From a checkpoint of a small mixture-of-experts model trained on Wikipedia: 48 SwiGLU neurons an expert.
Below are experts of layer 5 (counted from 0) of a mixture-of-experts language model. Rows are named router (the router's row for the expert) and show model dimensions 0-127. Each number is 500 + 25 x the weight over its row's rms, rounded and kept within 0 to 999. Numbers have three digits each.
Before each expert's rows: "mostly gets" lists some tokens that are sent to it at least half of the time. This comes from a sample of Wikipedia text that the model never trained on.

# expert 49
mostly gets: "%", " km", " mi", " high", " million", "°N"
router:545530529476469469474496468525531473518505500498489472472563492469500496502491499492508522501452535495479472513519511496493504499478459527513503489487533510497449474496541526493468454498506485483520480519493481510504472532531510514526489511502523466467507557459473522481493514459533556502514468508538515518477534508527473497501491466497508449481439455496507462521507530508536493499476

# expert 6
mostly gets: "ić", "ova", "sson", " ITA", " BRA", "berg"
router:507493484500500533489541521496490567490514490525451499477492511496486553458548518486488529539529463478483516525506507476505536506532564468488525464520518523495484544487496487481548505455499510501491492486514464467506471490528539510566492485455536504494521511505484502521498510520514516513519469496455489470500507528537492541499503497491480470510475535546523481464509502467515500479494

# expert 16
mostly gets: " John", " Mc", " James", " William", " George", " Tom"
router:511487500545495517464542519521495540489530480536507516523520531491469516513534494463502518548502483488468526466471498506449491507487555488504470449510512521479498552542526521507516521503519495489519519484492496492525465476518524465555444488448491511466533527529499490497510497525495495517521490492519473481496509547489491502543548495512481499463477534497492515452523525504491487458472

# expert 60
mostly gets: " his", " and", " or", " two", " but", " three"
router:506494506538473503470520454498472505501470474526506536459546471545477503509512533448494498509521504489508443479516509504506496506446542485509460485476482527518518471474506527552521510511470519488508470509507502531475528477519475527448498486537498491501529524525470464485499472462501475489537477486544517493490477509488546459474492480470503470514512552509492521471529490484546488477496

# expert 63
mostly gets: "100", "15", "185", "29", "14", "10"
router:530479538509502521468505486533497508477529489509500467444504487474487532473492524538512540521481484540494543520522476493449549500523520535502524462483475504531504543512539489513503446516489497492494527489486486502473484470515502510497510506528497540436518536460481513501504497517509505483533495467486482505456497521503526470501493515453528444522470466472491507458549495464493521476495

# expert 57
mostly gets: "′", "idae", "°", " Phylum", " Animalia", " Clade"
router:511512479502538494502529504499522497500500500476517487502478519486504508523467522480455525500514533546494510513516512454517488536515497484517432500525500502519503491528475483483481486471499516484523546505472457517526488556468503497469468456499473527525514529482493524455468534486496545498506494439483505542504461517510485547531507491477508480516539459464531481492448475457501509477459

# expert 51
mostly gets: " University", " School", " American", " film", " government", " public"
router:525487528514465481477506502476484498460467522509488470514478492518508499509545491506496510536494521479483566518464495491467535505554559508511506457543529510524505483481504469491500473513493510501502519471499508480528501481525490525528487500496475475459487551483500523463499510515549494519455431461506473480479471535488538520532496502526514508498507542481509480457552491519490454503489

# expert 12
mostly gets: ".S", " Frank", "tt", "John", " Fred", " Sher"
router:465540485516527471540481480510491516481479512527490557547528536488536515533490507540516501458517519494484510501486537488517498487475475533510518498538533447492478477502521479522504497493530509463546508532507524523511466509501554481516528524547481477481515477478505539528501516496519486486514483542518489505508490536524504451540492552469489496523540483481454494526504490507484509446500

# expert 23
mostly gets: "é", "í", "á", "ico", " Los", "è"
router:516538477505548481502499523492461518541482546512534528493485523487459539511491519487504497536485473460489553483529513459501482480478527500465539510503513478517493481493522467442536539484505488504517489469509475540520493520500499477517468488465487513532506477536541516539530521498505481497517508512494563462529503510524476462528524522509488507461520538544525527523485513463507491476507

# expert 40
mostly gets: "ack", " gold", " wood", " Rock", "uck", " Red"
router:537533536514489481539440507519495516507495531472496460502556523494544496499523468536511519521466444474484480540449478494496534478483439519463500476486523470489503480504543515544532503483524508514493519512480513477533506507537498498546529516542497477509463507506521505498520487527513499479509508555497484491545481517510480496476521514473546519501477505498518511478527511523507507505550

# expert 0
mostly gets: " of", " in", " from", " for", " on", " at"
router:470503517476517495496479451531501452534507470525488488539499468475495485495472493517480471494475497484494502513519488539488482451508492486495444542490503510540488557511483504468507534491454485493510504468519502523473507480484520501530526456523481477478478523521479501463472511553452479500446524531495478498520464466463517456519498468515492548474500507514469521505520525473499460537512

# expert 4
mostly gets: " States", " California", " Indian", " Mexico", " France", " India"
router:517516534497504481500511481520500524493485496528500515459464517492478533491523497546499501494480487531473541522524529499515538507517563496497527460508498498544497514470468471496482497482505456493494548506486510488530493530485539508518467486493491504472475502540496517439508534520508534501504477439552447472523489532499536511549458481495509510498514524465462500499523505487513467456455

# expert 20
mostly gets: "ai", " Kong", "ao", "ō", "i", " Korea"
router:495497444469475481559485512454466530482491520486510473483472493457522506540516500512469498520505492458481498489513549484526460505514470535465528481472506467519496531451520494520534551502540500499503496497500547470459467523478489507495518497486524485505509458529489524481518497513479500480539519546524514457510491542510495509492532467487493515463508528529511490548523514517541496479519

# expert 56
mostly gets: " trans", "ym", " bi", "im", "acter", " metal"
router:509493452501480462529533511453465544485520467545522486535508512450472503501503501462458485483495526510479468532505523475537486520457491491481511510527501501524505490483486505436502511543477512499502491520481510537506465495474468507464470529522535510501503491521525461498532522500538466527508496520479520501472521527493530519507526525490526488484549535514490506526468480449455468517525

# expert 35
mostly gets: " disc", "See", " arch", " Disc", " War", " phot"
router:550460428493511486513482505479488521476498481535506509538465503563534461528469482508441502483488542494480490501473468487543526515525501528496533493495520478489508494472505469442511505430488529491502473470496552503480504520496514507468489484517500495477517476520513507504476482513522470500464468500503477467553488486522482456524524504483513479492492470476507499483491525500456471480488

# expert 59
mostly gets: " Location", " Preceded", " Date", "Personal", " Coordinates", " Genus"
router:478470460464511469480468477485487496507504472454506487519488509520540479501509520530502520461545490540482506499442460499519481529506483531503463502522488502486509451526454454455464473462508498497478487470464480487499491539500508494484485491485531492485530479472496540481516505514520552495466498490476552560475489511532458521496482455518504505484474513518548494488485496478527519505512

# expert 62
mostly gets: " Az", "erb", "č", "z", "š", "nik"
router:491514437456553512537525529499478513493528485498443513507482552496457528531511515457534535527537501481505482511479537485519517526469505515472509508495511469493520537521485478516490503511500512504525527477509516518512483520528512515540502498515481465532488452551506468522520523480487527501520542525503488491503525514526479488519493520527517505464498472519491475518446534549515549465504

# expert 25
mostly gets: " North", " South", " north", " West", " south", " East"
router:477496529520512482493520504537509520507529540502538498483544546516504499510535506517475491519498541559473496510499523466464540500471489526479481457476532487526506472456493473491502488513501466501502499447497461518533523493504508480555485510494456509471513525491524449452529450494523489511508532522539492478533499502506513463490475545513506494514532546474492501496522520460532524479501

# expert 50
mostly gets: "berg", "burg", " Palest", " Christ", " Iran", "inian"
router:530472448462493512542508543501472522508539497526476518503502549499487523489517531494524501533503454528512479493516544495501512522509505504488484512504478468537496538472478479508461519510492500500497501489513505497517508557520500494505462492492514505474494453541475484518533500546485555464514476546499509479513497507508526486508491536541554518452525500527473475453481516568469508497517

# expert 33
mostly gets: " on", " with", " for", " into", " under", " to"
router:448507527501501492504492443511510446517485477517502493465499469506511482498452514533468449475508497479514502482522527534471500474493511469518466545493496526539506544504465532482487527527452467499502485462541520518465514464498513498518512471488476480508458508530488512476513481514446491502468532514488477511518530453461494478506520475507483541499499486528478519531518502525535473549496

# expert 15
mostly gets: "born", "feat", "(s", "with", "171", "–present"
router:515490481502511511522494521510481505471540483534511503477498484536478493497491531547532491460466448543464488476506485491494511517501493521502539487482508468514465455490518521495530512452539502483544525527531489510465517507528543499468535523523494535490486483464468524509448544472503499534520504488538488535465479487552502532497456529494516485494486497530518496512515485529533483461457

# expert 53
mostly gets: " he", " He", " she", " they", " She", " it"
router:514527511548469502464537531475474568480477460509502501478480524501476543508511487509515509534518491495495534487489501491496510491559511488497519476463464504497488538498489477533539520501530486497507522492511498509481506520549522510538460503468500488506526550496497506488536485492500483545504450488503468488495539520517495529482558484507518501494496540475527454497463519471544474460452

# expert 42
mostly gets: " Mc", " Jr", " Sw", " Mill", " Mac", " Bell"
router:529509501527480498456507530518502543486529470516498507506527546480500537482542477477492498541522521513470544502462476510466525518530569492500491441487489493488493542517523499503492523506527523499517512479507513505524476504525524483546448483476545520491528544517469507496514509514491488492490439507527468470499490547506510510537491492536530502477460520506509497479506512495529504444456

# expert 10
mostly gets: " into", " on", " with", " during", " between", " in"
router:440535544496521492531498435513507458518511478503472485526484458502487474486498521498473475477483490507497512498512532507471477436478501480507451521495478514509521545505496546458519522506485449521474466477527527509484536458501502485493512483486476470483436509514501513494506470531455487511472519495489503491540524452492476497485463498493501506484474512529490524492530511520499487560480

# expert 24
mostly gets: " year", " years", " million", " century", " role", " game"
router:489500486560452502462493470477501494519447492512485489468504483509477498511474513536526518497494557466514507507491450498466537459540492509516513459504524495538532500452498510494479487486484521508465497498521511452529507483525494512515555504537464543475490520492498506514514516539532506483510507498525545474459475426522520513497496487464502471529469506496505513497538465511477488505475

# expert 22
mostly gets: " American", " national", " Indian", " local", " English", " British"
router:507466487494500475438489456497521534477489503545485509480486480511504504509535547516462518512486457498493526487449478517529494486522519501494492495523511513514512483477513502523524526483499550492502539538503466485562518479501487524499495489496490476458507505512448501463481559500501521477524512457536473463502491469486528531543507516475508500484478528523533533448488491493484437477486

# expert 32
mostly gets: " the", " his", " a", " an", "The", " their"
router:495463531565490522457477478511514436492457474469524551444512485484532487529464528527488536494545476489499504514493522510465459516496558476498504495480454517516498509483477474548523466520499462487511482495492474498492508482464515531478470511530474497444481524501482483495490502494510498501510537490544528494471482467497523514490521548497481515488499517515488484499481470540519494510492

# expert 58
mostly gets: " c", " d", " g", " r", " w", " b"
router:565470520503486478445527509519530488463559504500519502504568503521507458492526491465536509497451535513506493505474451491477506505502513541501505503500516490500492484505512547551513498483516487489478500546509496487532478522496520526487468491541466497479515512490495462447493514506512514473513487520531499435517472524527489476511542504501535463479490495488493504465500461504484538467477

# expert 54
mostly gets: " Kitt", " Dan", " Ann", "'re", " Jeff", " Matt"
router:456494466543471470514494484482457527484470527519512508531512514487530554521471491514494493473494539452515481508497531478513481535515488499501493481484499473456458465500534508532485520501534507465529544489484536464503480499472515460519519527504495496499518481502544529541491460530465453478513524523496477530478501512521502450509508535448502525504516510475497489546524485522510482458524

# expert 38
mostly gets: " training", "ment", " research", "ments", "eration", "urance"
router:494509528510464511552508543527555484489468464513496461521507454524490481486508494444541463524496476506483475507492502470546471481535469492478517548488492512488504462486455486513483488543526518501479475456473516525511456493479486488499485522479467509516474466529520494531480520525502512479530497499500465515494481519462467532477490514537453479483521526549496479481507514492489521542500

# expert 26
mostly gets: "–", "',", " April", "born", "202", " December"
router:493542507491485519466533463525504492543503481533453468447462516495482534497470519489475498507490497510517524528529465486474516524477506511527533475492547488509514504488547539498484499509522547486511537540523519453509510490517529490476524506474499525486460504439484529459473457444506555496490502490521490487486488464495487538522483472532484496531520490489520524501501521483543495485481

# expert 55
mostly gets: " H", " Kh", " Sch", " W", " K", " Mc"
router:474503535531523525508513520512484507475504530532504566525500540485490526508523491507497502484498535487457484498484475498536506532482517538478520468485521486502516501520555492510510495506534471496525536528502559510514476510494502506552498513480539471516521497485538468525496519543475456480520496525517504489497456527522473518544571527481523484510465482464489497536475499474495540454508

# expert 8
mostly gets: " p", "p", " m", " h", " fl", " sp"
router:534518501480522508511509501485516511502515512486535513537526530482488541501479474494515444515502539509495484507468491498540504446452466521493494512548485450481488476534520512492487472506503522500514462541526496530501508539533495497483505525550492501537517517498514461485509537495532481498538520506511514504463477515480503477525477519539551479478493464489465488528461467547440541520487

# expert 3
mostly gets: " \"", " $", "\"", "_{", " un", "_"
router:503499515493508491521529519504487529522461499532528474476481482490492535534553496463528519497477527530494511465514457486512524472524553486487538536489467503515479522482453526475509481473541496481518527496525484513535530467476501491479463512476510532522533522471462547489515501458492490520500492477500514486508527496528510552471512537489488476531492473499497480496468541471554491443474

# expert 48
mostly gets: " was", " is", " were", " had", " has", " have"
router:471521517497512494500480457486536457501456467519466523446466452509491477508488518513508540483511455490515489502528528535476496461497511496516463478508485552499457534530489501504523478516525456500442488490500520499502543521499505516526477484537506501522513535532486498538528520479490473491500517443501490494526552498522503501460481489458457520523497536496520500516512506545472482536491

# expert 5
mostly gets: "″W", " York", " Angeles", "ton", " Southern", "ón"
router:514553478505500477528520518489454530517507517484514513515500540471489531465505536482498514535505504511497516528525521507491498500459492459483479481461506527450523488436526461489484503501531521512474551485448538493519508540498511536537483501505496459472515483510547533498540516504513527470472492531479503476534533526507524481527500513546503516468488544550487490500518531497504534488494

# expert 17
mostly gets: " Preceded", " Date", " %", " Succeeded", " Total", " Votes"
router:512477458457502465499477496506491463505526455459500483475482503495536471505548483545518550495489496497473468497483474523490498537529490528513496480511510518465496488523462476520518445516479471501496500477508456525495491488517464523542489527470508520514519499451481504473461483496510510521440506490489550538493539527544464477479505477505509516524453509505536495488527510508547510528478

# expert 21
mostly gets: " st", " b", " sk", " w", " tr", " bre"
router:533468508530493490454497482503533499463538487459535517525532468523495496527469484509475518488466483524509494489466536489530479505500485506512490531506501535532490494513525508472511513487470505501542493537486540545507517518473499526471485472496477519482514528468486458471508513475507518477521424463541474493498490488496506499502545505482525436539520461499529508465440473486486488475488

# expert 27
mostly gets: " would", " than", " into", " could", " to", " with"
router:448502544497496515513519447498491459530491472477477506482495460486524458498479511495491466455514492486505488498507523540463458452487519450507474531514475542510508542537505557481519514537464472503491474494521520525487546459492501518494514477497475496497440502518494532501520475488453498515488508497462503490513510467467481497468470488522473516500484453486465516518495492524512492543508